Experts of a small language model.
Training: a variant of Adam for the experts, 619M tokens, 4719 steps.
Below are experts of layer 3 (counted from 0) of a mixture-of-experts language model. Rows are named down (a neuron's output weights, with its number) and show model dimensions 192-255. Each number is 128 + 24 x the weight over its row's rms, rounded and kept within 0 to 255. Numbers have three digits each.
Before each expert's rows: a language model's description of what the expert responds to. This comes from a sample of Wikipedia text that the model never trained on.

# expert 6
Description: The word the or The starting a specific noun phrase after verbs or prepositions, as in drove the, of the, finished the.
down0:124117095115123112105087120145141103132129106076128132114110108117126097134116121114110137141164125145155125127142097128106115128127132124123125162117181147147098139135146180170130130118148099
down1:126131132126093113116094134093124165131076149160151134115080122110116120140109160104180138121126134097119129138118143113095086118134132130109144129127137098081144109184095129094124143135128130
down2:093097092113145132120121111191157157131110158132163143111173076104160088121149105146124133135132135116105101132120123106127127122101145157119111142144138125145125118125155121081167101144153140
down3:097146102156138141132175093172123143125132143133130170140100170129134137098140111119142106124036069127129151141125152139174103136129109126102118133121127135157099143104155127141146108114153108
down4:181152108116133152096172115164146099130111130153146115135125116120125119107122103133146108090117125116103122145122116124140121096144151160107149122152173120128110152135122139174126113171121149
down5:173145138108119145110162157111065050125128140156137081111132110089118123112151135124119142122125136109137133162116139126158089137143128113102147132119142121100157126165130125156123138134098143
down6:112089131149133122116101172147134100119123106130131085136127143143114116142122147109135147153172126154095087111137134140144148138130117146169109090119105104163125120169160098137110163122096085
down7:139157133107158106073145103105085107171131116145140096163142117124139140062109070136126168136114148152111114138154134139142137113145114085190152163126125140149119094097139113172145131126135154
down8:154100108101160156117131138141091140149116152103122136107147064121125113137152120163107139076108133146156150147116080116140112128133121121118131130139163099104116143124090134165141092147134172
down9:105130150143096110179103117157148146111114130128136120137072114149134135068197126092106105155118147124125132125132122122132119168117147137126144085149087116105122103141119111101124164047141142
down10:136137118117129147109163156132116092120149163097131104081137152096116128129116122131160148119106093126160104095123122145125130129149108103119118127148099084097130168103150122192141125120150114
down11:189104141135142175130121113110077145102107093121132102126144124182157127085143104129091114100136104170102139148133105138157122096160104114125146123130149124111112154174127126114110148186089145
down12:140140075157132171117145113117114103162123082053105141087138110120122110158161159179077113120123134131164132102139136167115105110114102139154107157106162111115100177124135135136147129135133155
down13:149107087110171151098132080110124133153126181112108150107106110137146158110172130112106091136118110137127131132122108113117092090180130119128153099076171106139149150092108109109153143161144110
down14:118120118124131118110127110170116105110100089121148126132144135126158170107116151082106142136109133107136111116109159124136155098119080084136164111108127138112141119155119152151110180161138132
down15:089143103160128120173163139129153128116123086110145155099132130111127135140127099133072086147116131129131124116183106105106086130155124176129115123129141147141079113141117158121118096099146146
down16:175154112129120148134126147120115094125143122129137109077118133116125137136140090142099097143108149082131118148169111156083121098128098126105156124124147102133067194101095131128131129142131165
down17:103122113162110119136154118123128088136119085119123108120107129127125134119127172131142140195112097119081111151144133120148129159141112129101106108125122130100149140112148079150125180132082126
down18:155120126156113094180153118136141100095118107150080115159155146115139114164121082129112132133092150144145117144129091128156117125104092135110116114135122147141172110122095113107140128089120138

# expert 55
Description: Short vowel-ending word pieces finishing non-English words and names, often Indian, Slavic, Greek or Japanese, such as -ali, -a, -u, -ika.
down0:085132128098157109128140158052109147145112175139144115150102117117115118132062098105136135136129152133130168109085132138133116116090117137079144128121083130114138124124153100108154149093138119
down1:188112118114188185132121132144142171112183121130128132123120151146133137141150094139131098109159098156111169139159114148131119129119092149115129151141068132142126113162152118112105156090128128
down2:096108117157131149150156139151086108118137156117124158114089131173140147168147091136115122120089136122134149096183133137139135097116085149131107144138175118151140152138105124136103102116090115
down3:138175111118092154126112126113133117157149108130135099107121116112130152130088127111138155150153130165147125103116125106152095093128128182139127100124144124137130159145097101102118098109106112
down4:097121125094126169124144079124111136113138116103134119122096171120113156089109080163129132136159124139107131107082117134146102086157123138120107135107143107148145143138127151126158133128148102
down5:102100109143162114130113152140141097092143100133107096154132161137107175131126110121155124170159177121129117100181138125119115146095146132142094140129153157151136152125134120133117102108119133
down6:160136145193134122111138129171148134156115138184110189119118142098151139135127157169099130124120098140098122143114131177134158111085153105126116105127106155122095143158126121158114151124222089
down7:089129190107110125125105128129170138156112085096108102139122131116107129123133135131128123159150111099103106104102105140159171141162155104130084101110139142151131095121130136135149077143115123
down8:106124113134217091117135127113125105121132163130125127125100108119170125071147126118123147118162166145119153156137144117138141093084122163152129092096141150107128119175126130135135157143104136
down9:131112146110124141101125128139104107123085170138164121109135147151131135124148115119123167104165073155107138143108134135148124126138071159107136125101117072082116095102127135158108188127131160
down10:173136145124093141122126141132117126151118123166124115171158115153131137123141139144158105173148082121101127134153119127150123121113161109158109144137128117127100112123138119102117136149113125
down11:135163134142135114096102148095123119117138161154109145115118111084141136120122136156146116104070163081103091141130120160104102121127092148108146141083150126101102142090124080094128119128139141
down12:122134121133151116149083146107137165126124143126129150134104116113137119109091094123117212085096165117126169178162133106109113125095125153127129115113134154095139154155124077151140132146122082
down13:126135149127101061133103124106164157165133140114109150141151109134135131140171132166108124140119134093142152146132102136133114129149119098184078122108181108146121123160137139156162141067130138
down14:109164177102080116121170098152130120162105091133141171077132123087097108113142122109161109127098123130136100117080142099118178146104117136126109092132167149118107109105141141127163203112118102
down15:099136167143161122120152122179110118145143112141116111146108182151145163130137177108081152195106130079115127135148116093126142064120111099102113100135146119079131139125094124125107124167145143
down16:107135153104110160092116147154145131093155116103135116105139096110133120131133117135130121147111141108122113122115122127143076119118115111143127120113152134150137166162128129139147154094113115
down17:185126152126141147137077111109087136144129140132143115143140119062109142128130132173149114108133124119145076147131140172067102144140126143123136113126142143172097134102153123121210130127169126
down18:095122118166132120123123151147140160148176162122109055120148112139116132124105114124137106186113114107127125161125110152098156144119094121125132142094129153130142119136156127105165093143101143

# expert 25
Description: Single capital letters or short capital pieces beginning a name, often after a hyphen or space, such as K, J, L, Sch in Leroy-Jacques.
down0:124137143151153103196091127133163087140125137143114092152102135140106093107128122161132135115144118132081109141107131150158143131109126118105133126110108108128120175135131151115103130126086133
down1:126094123117145093134147152119129110115163136166129124129133139098110111150125126124101141119112145080097129121160111154130121113126143097096117149141124134143071133074131125133156097149145135
down2:090104141142139130120144103126101174104108120107131150117150132102117132115098117118115099111147126084150122123106150117156136180137144146159114133119104133047112156119145139127132149160130165
down3:140150116146110158128132132140108147130125130085083130120122129134154123133076096132111074109119135151120116167198121071158126104116106163104098131116126150190139165146117101159142143098139111
down4:092093121173108117138078134108099148118126134133091091140158119117100133055089153156130143132121150124109131106093110123112093120102095120158105125136118185128123119140153107170170093102095106
down5:133154107121136133092140135101167132114142113122114105118152115127122182157143122074124141130126120106133104167141102119138120143134149163141142115115142092115179095105146089156081173145112168
down6:148096130130117094122103091127118103166095155126148116161088088104151087077109153177148156100152123158177138117105143185108118134149120147154150166099099142148163110127140140137123172139141118
down7:149172102146146132088121152131128137158121152141142115144143103130138146101136171184077148126137129138120152174094154134149090112152157097136132164084114147127124131136118087122137130161099124
down8:112109154131129122080196143144145126119153107142081125134117103149124105120140121116113111125139068134180132095114098132191153089166151143149122114080061136135130113144117134115145120084134089
down9:154130120146075154161121133146151136137095105114119126099120134115154134156134133127080118135177106098124093110141144100165131130114152127071146113139144116140097128121133120116135105133129124
down10:137128083101101106167149104127161170165119123161145108129139122170101132143095107130078125123156112076122146117131140147140110167105117101158150124146105128138113139104135141160152154141144123
down11:128112154139122131083090131107136166121121139135120132115113128107126147141138156146142103125162115133097109083197100111110122097122094119133137142088151103093132146156117111143124147106100107
down12:106134088147116158180088118108106139176171141117133117132119107095173148121145112112119111175107118097097155149164103114065152143126148093146111125153197151151148150168117088111118169125117100
down13:119153145158139120114119134115094112084132130109141121146131115140154104139156146119079116149136134112132127107111100146130120073124099129081138141106125121092119122133071071139165098161115072
down14:110145177143144100079139130124141131153120096153086151144174114123143109128101135128126133095128146119121110128130081127132076117163117115133136126150097132142115129137108126100167129152130086
down15:124130124170145161129133127080112161087060132136134149168075150109124126159142165102095116111113148172107123123144162145078127149127086115131114133114137141103147123174107144121132116118171127
down16:099107152146106142134138159149110122095110097103090113063118119159100118161124120167141101123132117084119128093128136112164118110090118151118135177159138163123152129118149118162116169128146118
down17:130124188151102131136131093155131092130096106118133100077142135157155140116106125087120113137129079142117118130174128105150118126117136129117127095145143139140083125082128141157130117103107131
down18:160122162114153102110097119084123108092062109109114091116118155093119129142133154121128158130106152106141150135090115127135106091131138140131072137121148127128136117103179133117090160156130119

# expert 11
Description: Single capital letters and Roman numerals starting a name or word, such as I Corps, Louis XV, Alexander III, ECC, IKEA.
down0:145145115107113185140147099125104140117136123103144101134088086133133161136164169137128145138125110106094162127179121168087085110088153123142132149146164132147131146141155141164164098104160151
down1:127125163115100141129135116157092153094117105176150118089103113153166141128105065123128124124116108114148120145129139138151132126150146139084131113113103122109132129123111128105132123105112129
down2:127126147144107129121114104076130124123104133112175193116128127135135103122136172119180127105107133127117136129130152115132119166131101141131099121144088160133113074135101138144161111149154143
down3:156127138160147177097091140121124130105171140155079145111140077128167108120151072101094109134169146084138146118110160148069125134107131153103123165165143107106133127160122138114142095130150164
down4:167148155111098136100149154136169124139147112125137110140115093171087104105120153132082100153143149089112129158119098106112124089114121126137124088100127144092145131141108161153108102142096140
down5:080148126160136140128076101116091146126146127146126122173113120170113147169111097128100152120157129124116151110144135167148177139152160120123124144160155126118137161128160125141124153196111101
down6:123097118123094122166115149138151153127116146131108132084141157144103121133117093169149109143148097166154175123095091157081117121133123101107130116136128091089119125124130109100148117149160133
down7:114141129119118141090137125180122113102129137160137137135152139136131154163136136135152153163152132143138124135118162116119143108138114170125081119122155083145121166142145139104112068119156156
down8:147150163152114156137149098109123156133145108095133092175112095111157124164140088144113137097161139145124157114132111121149097107154127101111136121146117123170117133116141107141145125081124125
down9:086132073138112120156104148113122142123150140128121141101091129107146105110103093139136146104143130104132115140164144139157168124065120175133148132095153147139142129155155132155143104095127103
down10:115123129095137084159149129164154118124136106103127130136148129092092117116125151127132178143116130133143147116186123129122101128112116119120146085143130130146116118176128147094110124131124142
down11:118139121137118130136117146151107130102132133152137126115124117138118110127124138082090177112115109111123176122130150107121116118114193132108138128169138081085140151116103117139145131141138110
down12:152110123073159129122133117122151099126103086122137148072151108111136112133133097101126135167121091100163087144148138158146115108134126112151197098126147157104149093157094080116144104071101126
down13:131125141198108169119155167103134097075135091118076165132136122147096131144128131089108141154150137136126154150144143126134181156109172122161099152127173157167128132133162146112104124172178153
down14:151175142077202121166125140152117134095110102129107099148122113139129148151165154082151120114072116079119143133144122112142159136114152110122102117136114130138133138107137114152170130134100100
down15:131137130058130116129123121108101139101094114134097124120135140166149139093132121095180132172124091127138137113120118118159152149131133152124152118132120120119163129175160131175159132170158166
down16:124114111130124125163172137130129138110108122086128151122158079144111100111174121146127190107105153096117132100159126087103100136095097127116135127145185146152094131095127144118126061098135161
down17:101124103130108092139161110119159067178121128121107136147114154067121095101170168156136165145133141101153110135120112196147094145119090124150121099132121118122101091151130140151119115111148137
down18:115132056126151123119154103140111128124114141111117162114124142135147107128130106159117113173131120140158129102135125121175106123123133146139129151081118135142143102111099130139152171129069102

# expert 34
Description: Commas, including ones after ) or quotes, mostly following place names or people's names, as in Washington, D.C. or Quebec, but.
down0:158157150129158143113113127130102105140135099112113082132140169154102160149105111091119187121118071086074122154163148118110125141070161129133136116162196173131130195118137095131126141149119119
down1:100153138180154140121120093162135147105153150106150122151113136128096140095117186093143179129153145157111112140118127100107102102093120133101151111103144164079143152129124096159101143141157148
down2:128165113091148108124152136138129137103125114130140179146129132106164073116139140128124148113116143136117112150107138125121131086153119113095145125104139138118079118158132122117161131159140166
down3:145141104089136136105085174131147118150144148092113116166105131146087152090067156150126146108140113154080080083156167096129150126180123114124134143102140110130164089151121132119117138129147131
down4:137137140149121126139171130118147147109081094117082133106164153120124139101140094125151134133142132139138126122121104114144147110110124090082118139183175110130172135170112135140167122103144122
down5:120124120134125151119082133149107121108118102163146160139154125185167102133189132107087160125125150126132142121083128126095130123168103081097147165133126141127097122107139104148108135140147130
down6:142118119135094137131072125064120103153138153116106085122135124128079111123123159142111164171116157168132125138083140165089136140126123150098127175113085141131144093144100122137124110141150131
down7:166130151120117082145164128136153124102154112100135129138081171099085156136078146119161152177124143116112108118168153114099158147089103138090127122126107138174146104109126103178122109084116119
down8:156118133152101101139150098106122131130101144131128121113139139120138097152129104172144104139094158150121147099116122122123147111091079120111160170126140114150143111130161135143108112132165169
down9:159113159125155133112082136126142137099116120111112103125095136114124127146146186144098119149122135174114087125100132136146114158140135137167118134135137123124093137121129096115106133139105124
down10:135126087099100148160156125156133137142083182128109113120113141187140099147137141132053115126134084127090120098114136112139089124086146095120110100133120138149123103155118139099157109195137141
down11:108113121079154113136094157137139119108124107078171096159146162167149093182145143112117147145105108115125132108160120134126123147131098126135124143130154103141093127115124109126068123087098097
down12:131135132139136158096093145134137111130130102151150135131129159146147154099130109163141184133096158120158142163174075158134123153145076127138134117094088104157113188149106125157098112137114103
down13:115121159175112146121161095106143109161098162165155132124148116141130110140155124115114111131154175127128113138178098085115130137103131127129145158135119138114176078117085121188072136132141145
down14:143116125109133149109123149164143118116162121141092106109104108153102153171077131158132122132098096140088138177119115153136103134113112163130113146126118123124147100187119125144106149136121133
down15:130103122123139132101107124075111154092120149170110164154102139126152124130102170108130138117101154135153095141139137148135128123175121160116115099128159100098125111144158125126133104180123143
down16:066110115150128131115119157174132186138110157158147139146143132104140091129127106149108098134123150133090095124103112133081134139155106119093128149132099130106115113093130132126107115153149138
down17:117114157125153108099100113135133095114153145103074126172143115144099124129150139106136131161142137131131154123121132133126140108159098127145119157153166138126090157154124108124142160143061128
down18:169123126135129142133087098131166113155106132138081080116114128133096146123115118144131086138102166170111138104118092144128130121137161149120103124122108083117143131158125165093127107138164106

# expert 22
Description: Ending pieces of split common words and names, such as -ing, -ation, -ject, -ift, as in Painting, facelift.
down0:164110150112166183165084170144142145109142114141126102123114125081155169148124141134119149168099141112125166109113118106144124147154138076119099086116133134093103145108178143141162115162138087
down1:102108114136119130118114126150104131127164138120156121139094143101164139146091107136150153135106141137131127119123147134136164098124134127122149163107107118118172162166120085136113141127138161
down2:128144108088118101114169126126126131124149151132113103149127149101126133160139113151163105091139144120133124101150139128146116125103100114169140131142167145153134150095126172122123094146144103
down3:124166152130122134123104116164173143050114122160155131111152128148124146092129141106111132099154118133132111140122082099160113104142086133114118177145095133081113130115130123126112154115149133
down4:137100111091115132150141067114162134165116100143102119114098182125183107148104146142146102091173130146111111142186154162135145137124118144123154129130137118140154124124134118114175125095164132
down5:086107115083081108105122133115157111119160126150120123129085104136110117143152102159116142065143143099150084123132117127116130123089124142116142126169139086177122148114104110119115124132118121
down6:147121068167103147150148122127119164128088124134119143092155097116110115106124155105153110140158123120159166138116089158093143141148133150129138155120161178120088110146103130152147136164109137
down7:144124143128120133128141154125124150168103094088129147140093171120096109081124134110124131107121127134110113115184150085162126088098118111152130109141135157098135162111139118157126137083106133
down8:128159116118130100134142122136105144119122139133141189189164113116112153161120139111119129128126158127132137111149180134134115129133136173147135109113113104156144050174160150149083124096135093
down9:131147132126130138084116120158109151120150134090145155112142130130074128127131137120114124118147141189160110102130128127136083122122129092125126110150157138137139136140123134143162119106095174
down10:131120085141127092150113090153091115117159176149111150157129187164148107135137118149135104098104123127106123133159115100100134117144146108118116129125127120102135182092111122137095130099169104
down11:134105103165148152151129123102155126144125121104116147118146133124132172126142173168082127124111147120121124102150125157130120147140115140078164117140108146216112138181127152126123142088130099
down12:170116188145144119162079115165119179119127132115145165103145121137127121140123115117100162101154174118123132157101105134111080177098127155176116107145131137132155127126099141151094114178114136
down13:155157097122108123093164120125122203115116156125161127169131148120108137112086165146148141159108135164178102147135139123148159112119122128139129123102108137165167080145115120133134114155134167
down14:158124111136136134151149114160127128125123078104127177097134170083167104126086123085096089126137150131101131132150124140140126139120085173140129122108152149130137145127137145141129108160111117
down15:119100152129091123113130107149165128122079113109135075117108131134109113147127120141171150098112120143136114105059103103136120109142139123137111107189110130100115118107111136115118193122149099
down16:186115110116127158173142082128096101169107134145125149170143120135089096144116113126106158146120160131140132134132075128107137083147096159132104098105124109138185131156113161138110110125127149
down17:170139134127111155115111127079144148098112132155113114152138150106089158101140122099174113082125117154172100154086122081134111102127114123132157143108163122117128119149106116124131133107124116
down18:145106126136131130122120126168150141137117113130120108127098103093165128146147084115145097104110085118093153141132117131130136116127167102081163114174131100133118159099082103119113111144127124

# expert 35
Description: Thai, Tamil, Cyrillic and other multibyte pieces, plus digits, percent signs and words in census and population passages.
down0:059117138189120140078142125136146096159097127098131140104102176118154129098126165130093127098111121132141094069101177100134113117149158144140165074167124118130125115073134155092130115140129128
down1:119098154160090134149123147151085135115090126085133110166074146165166101122136161078113175120099156151109131114096137108117116160134092107139139106112109160142149131137077133123102141131123137
down2:098100144121123085102156155087145137111119131143096113174169146144088126143104107141145129122107127129143151154094112167170151086144093108091141084151129116122128140102127105150152145134140128
down3:091096115127183151099063127157120153103125081127139167139100123113143165127115127111160160139146139094111095111113088108112097111116100132158135156122129167127125135148164160130097162054104128
down4:120153126157097097134162107130107140125101138090129177148180124168132123147093131132182172159139126152148090085077151133113106132151155173139133160127124140122116124134142147116141109166116184
down5:124130106121120083103155113133115101115123135172126107121102147144115110152098122124118125105130155119126136115114116107106138110139143139142159143128108110112162132146115160126113084134122149
down6:115160124119106133131161108112127105115100121129114103135142124100158160148107145104087122134112128168116156156083171152173136087103119077132131094174117127137109123088126180129124130128140129
down7:090144115111125162117110148128124137132128122134167131101152123134142139144134156169166154097162127139152052138138163102141128119101140121103155133080059140066153126113160142134120119126091096
down8:150108141116122109120126103125075127112117132108139103118172141151110109155104149058145152111117125118143159098142149121157157171129122133154109106148175097144131081136107102142132103154201131
down9:139130135120129191146106137129143111113133138109135131108123135119149142126110141156131126120104129141123118108145131136095166163124122147166126110155128120147110164147097097168175125106119166
down10:114110145127161158123111157089110116147128102143117106115114143102131146130117141126088121142105108139114128150124124121120126097092126108154093130103117144145149146162098122155117161153072117
down11:132145141171169155174118144199089125133128136152127141136092146135165097078108166119166127108105152150105141113129142123129142144138117137144141120152116133084107161124126114142135131128149122
down12:127093138152113111101173076151133133115135109172119135147147136124129108122148118097132149110086121119122147149116121145140105072139121135108108099091134126120134138151140173103116136095078147
down13:138129132148148116110134112129139131125187107089149129097121181118167112141121140125147167186097164096087126163117139121084123143108119163148106140121171122137137076157159149159117128119139140
down14:111123143117102147147148088033138133140121137131138137154122134179115123089112126100141106118106114099124133110157121123073177187121113119128105105126134108160142126135113146142133129165130140
down15:142134137091149144085131133098078098110177099120129145148144122135120127096144156151118125130135112110108116122125135145096127115088169169133143162132115102163156127128162094111108150131089115
down16:164148109156160106143113112115099084142096138117128154137151132147092102126143094136156109152120122093125098168127143136115153112101108167111132106096161106131075114123173120118105148110122106
down17:150178105104085107148151100168133141115162098142098161119154090153124117097069117110066127159157119145110119130157151134150148150101133122127112166128129119114129110110134140119112108124164110
down18:143170138130103169112135104075107134133128154124122121147142100131066107148096130098125128130109094160124042132137139117119120141130161138074104127130171118145151117108082125154122105135143116

# expert 37
Description: Capitalized words inside proper names right before the head word, such as High School, International Airport, El Paso, Grand Prix; also Thai script.
down4:102140109052165119109130095101103069122124105123147129126111113109167124156099151099130181144101097120131120119152097155132114123164124066156185150114109117153121096156070152153142126107077123
down5:143137171067110092119078142147134170106179133137129140135093117153140128134155124149120157102131113140128172113137114105136107112170181137183121088118132126132125121116121138134127127100136134
down6:098126127152133086129161111148102093145167094125134185112142150097126122125101081154116111127132100135149104144114147100165142103133120123142102122157131125142121166144165116146128118135136126
down7:140117128133131148155157095126149154137133096136103151104119148134158144096133109135172123120154148143156097159087127156143135137095122084104112149062079158119108085126144116123138106126122109
down8:136125120178138136115134098137142154122139157155137138117167135139118128117125142138090109116155089137134123164109125128156101138104154132142126139056099126144150099126116156094080147171130137
down9:103159102134175150123142158122107122139158135107096144141103093100134181166130188138100124118125158110140084144116170133112111111119091131132126127152090130069119155155137083121140146135089090
down10:126127089154099136142140148118142140133084127134153090103150126160152076121116150134144100129152148105122147160191093163134152181170146095107126187143133095151151083119121166134111145139113127
down11:101122131108133125156129094139095142162152165169081123159106118119147131098098178141126090112143099140138155130134113122106131154141142151173151151145131138152131108163088116161135121125114144
down12:162123163125140146136178116094058097076123139141125140095114112110135129166123134107093112110154098124102124088162132105167097125111119134140151137103117140133169135110120092154170136148078146
down13:153087158122136155122099120146174117094092092131106119147154128120134140111121127144139113136157108119124161091143149124126145135139118106105098131161153148118102123132128159100096134140165144
down14:115120136188071109153106146117119142149126132107154168110169159071136128186128083116125167106130143123148128128129130152132122165140169174104134106154132116137110143120127105102137150106160128
down15:140111146127120122104068126113129128121124134125113093136096115133137117098129183153104143180147111117119111107145109165089184139127170136155099110092154144087128140149139133149182134139116094
down16:133155114126134091146138113128089155135109133128113134156094179101114121137118117165112153092077128130136169069103149132098092108105117113139144127130131133120130141184142094147157115089118080
down17:098128120125154156108118134136150156129077157133136066127135165146111097117133141115139118124110138114121123161090110129103134094124087124132085094147086129148113154115176089126095111211089133
down18:107119066101120131118164143113163131171133156140125156139154135041150092118127130100078127153118137101092118102118122123120147143097112112110114096103126132114186120111118082132142165060152119
down19:110121191169091169142075164179126151101142101154099112147152129114156077112111115115151107095137138116170140127158130133142116102158119133123116118165130131147109136154130124091131142143144127
down20:142130110119140156125136121161119129153136121125138116146161104097153142167156129146072126145134149124128081116148141139136160160139131139140120153135121148153146181128115119120140062136141119
down21:103163144108132163140102105102135138121141137152150137163075119133161195101120122125146118141152130118137142122143131144123125101153082124131132128150153126136084179155121128120106138094122116
down22:142129130185133171139152135101128104148129126113111126060122142100161123101116096132107115110143155128144149137140140110075130167140114214162167134093107104124155085097124108153136175101139115

# expert 16
Description: Ordinal and ranking words after the or finished, such as first, second, ninth, last, best, silver, debut.
down4:138134136101136129117168087131092120127077132134173158083110119127147111123130166110138159051119143119130127090139109109132135117123086114148117103130153129084150115135148148128139143098145145
down5:135143187133123140147110129153141184132115187133134119097141113136143117142132136103128143152188084117135092144111122139114079118122165142145132101132121128152146100120077131118130120180119164
down6:113114108128135153097133096126103146125153128142135117131156124150123144127106097191127079105095154156141114138111105135132119132117113131131134133126147155140198124115122136124055106092087129
down7:146149120118166088173152149131122113105130106083165127096184093147091133135102126163139096135080120116124135154112106111125127140097134197139127137104121122115151141143095133148155141126101110
down8:113127104149156114093120122149130142157143120147115120153064114113098103128122133107152133091138152137101122103134124096132134169133142110119105105131145151117180137128124092118155132143123154
down9:155119134151155127136179119119118109133094140169123126151124144175114133102126139137194174128152119117098112125087127126152158113125070153139129167131144143076122142132117107118144142121156113
down10:134122147109122142098145119132156153124093094159110156137106131135095163152185148085177168071109179135110101105161113118121134109131113104130154160103131119128116154154153171127168164138118145
down11:172099130134159101145143122118143136138108143139167122133119126106110146118100134144106136163146130135124101115180167150135141105109173154120108146157126139168136120136134111122148147129114131
down12:155136119142116144105147110129110155153119076093101116115127127103148136132095127144173136132168117139157117120075137135139150127159128058131174111142141148160159135162144143140129146111130143
down13:128142139116121105127139143115108112110188104119144106126104143105094140129095108110106082123123088111130146119125194124132112122077153127086089122113155149138141111109124055136115092148119127
down14:120148122156133125139103130118143121123160109117129109138149096112098110082159124151149136099170169174136127125180109126125133152118095141110140101129127160176150142141126099121140140122083164
down15:155108117099181138124102132177086098117098138090128117139131111148132128084147163083128165100102117129134137122133152148144090137106114105126124134116101172134135177141119126132120131120114106
down16:138109151096103134124138118143100112126166098083101080136128142150110119127162112169139101148148133134129146093123152108108117139122172122117117135128140151137130129125132142138142131117162109
down17:124134124092139128120117108145123114125133114112093139119135119135106083123103128124137166122167122107147123140150124138088098082144167149153107127144136135125119132099155107122123138064126136
down18:169126133121139160177127171083095101112126141102131130109134117152118148116108100145124153120181109150117102116148111131128161135136127119080130159137155152175104141106124145142097121135117159
down19:155082142166113076115154157120122137157159143131119169137133137148108134118125144122109114130164124145144166151094150142126107196127178144152151156129167137134130086134130173139098140144180139
down20:155109112163121139118106108098158146125107130082112095105134115105132146118146067147116099145135073131115110125103162145124108100118143129134123109133124116148156101113140114107108119134129126
down21:163155085104105142142121129163120134119133073124159156102126153138124162115145109137129132124109092084101138113125138145141109133143137128151125115132133113131088120128115097168131112168094127
down22:194151115068108153161117131099143132136125119112144174118153121128158145120104144133129155146145159129111187132125144157128107136086148127156135153129089108097123145157128111119142113209133140

# expert 27
Description: Surnames and their final pieces after a first name or initial, e.g. Smith, Jones, Wilson, -son, -ović, -mann, Kozinski, Fowler.
down0:138098088098116167131101091158152143163138154157116138154122105163127141093133135105144164101144104154153141136167140086111137109118138105111113141112083105160148116161144122128140115112144112
down1:133141167093116156169121122099164096095111118125137133123093082127137115146123093128161086137123125131172160137134129131130126094141099191092155098118162127139145121135149143147111097077132088
down2:130106125128141113125126139139073103152130141115139117126105130053129137135154139163152111145119138100124112123102090136121098127119152141143104109117115165152131152128130114178111103103114088
down3:098089118164118112112136124147144125110088134143121144134161124099104111150115064144169114110121067120153133122095096129124169115131117116136116130143118126102145108132121110136121157095143148
down4:115113109123168201099140107111158116137108125098126113107139142104123138139129116134105105126136091126151074115110148107112153124126125122132129128089108119163117130137124142131159123154158128
down5:094124151119109149125172136180166137144117155130119105125169158108154113120122148105136099137101169120128119137108160118128157156123118162083095139132118142111141132098125196125115137167102151
down6:162113148130146155136143140092121099122152124138127111063101126124140157134171119126179136135112134124098146130103112125143114061122126131119142088139121092108134097086141153133138156089096107
down7:135137122165108085101145099170143178137124127081128119131137123134129118146101141125162098064118081187130138143117102117130123109136153118120154153123115137104109066148154110144157130149123140
down8:130124118124143177094143124118165145160085125147183112134086108140123116130135107132115100169173113114148109126094099119133136121186151140128148109107114111136149104138147135149122123121167132
down9:120146143156116104093124110073144150146119163128150109109107144137125188170135122140119116176119101127179092120158106170141127082160157115117104141102111132159145136118136111150121124120167126
down10:159155132124093118122101131162124123104122136085095125130112104168154093136104116147100136139143103164069093130159165130101130122145107114149112133140141100138107193131130123124149106114169128
down11:163164127144087087155134139168134167126108111106122132111142134191151135189100127099122111110125129156106143142147124117147126140106117156159103135140138150106105102147128141179124149115102144
down12:106124132171132110165217162093162125104153139120087104108137156119113140156145080124121135170099132118111121096101136096121143129130109125078151125129110128124135133098099149147114123105127147
down13:177099167171126152118111111143102127146121120175149146134134107111056131093123131130135158091107130163180158128139111117132157142131149127150139159103157132102122109155190127090129140130197154
down14:124153164154139120136109141074133125118147120128084094143123166135160125144127168142124090131121151114138108138132120115137124138152112120128132117183144113162117164106104081141111090111118115
down15:188151112114113134106080171167096157112092083089164105127110124106107139099165138133151149094142142126150166129106111119137120145131155114165153129085105126089115112150153133140136138173132141
down16:132125102122098088129141102134156173126129164086165106142144126111144112087152111124126117097095137177128114113103129146117137118118117103127155105113166135147145113109160120114089124191133099
down17:164126138141103144136156108168124136147096139091120119141155164142126115153047182129095143144080129117156159159158158172118098137125157158145082123157146100084178127137121127120117186129146106
down18:132118135143121093155095148136107092066132102109169187138134153139091149112162144096097106118128104115104139127113141149123156151129120101146129131150135123076096112124133121134127120155119151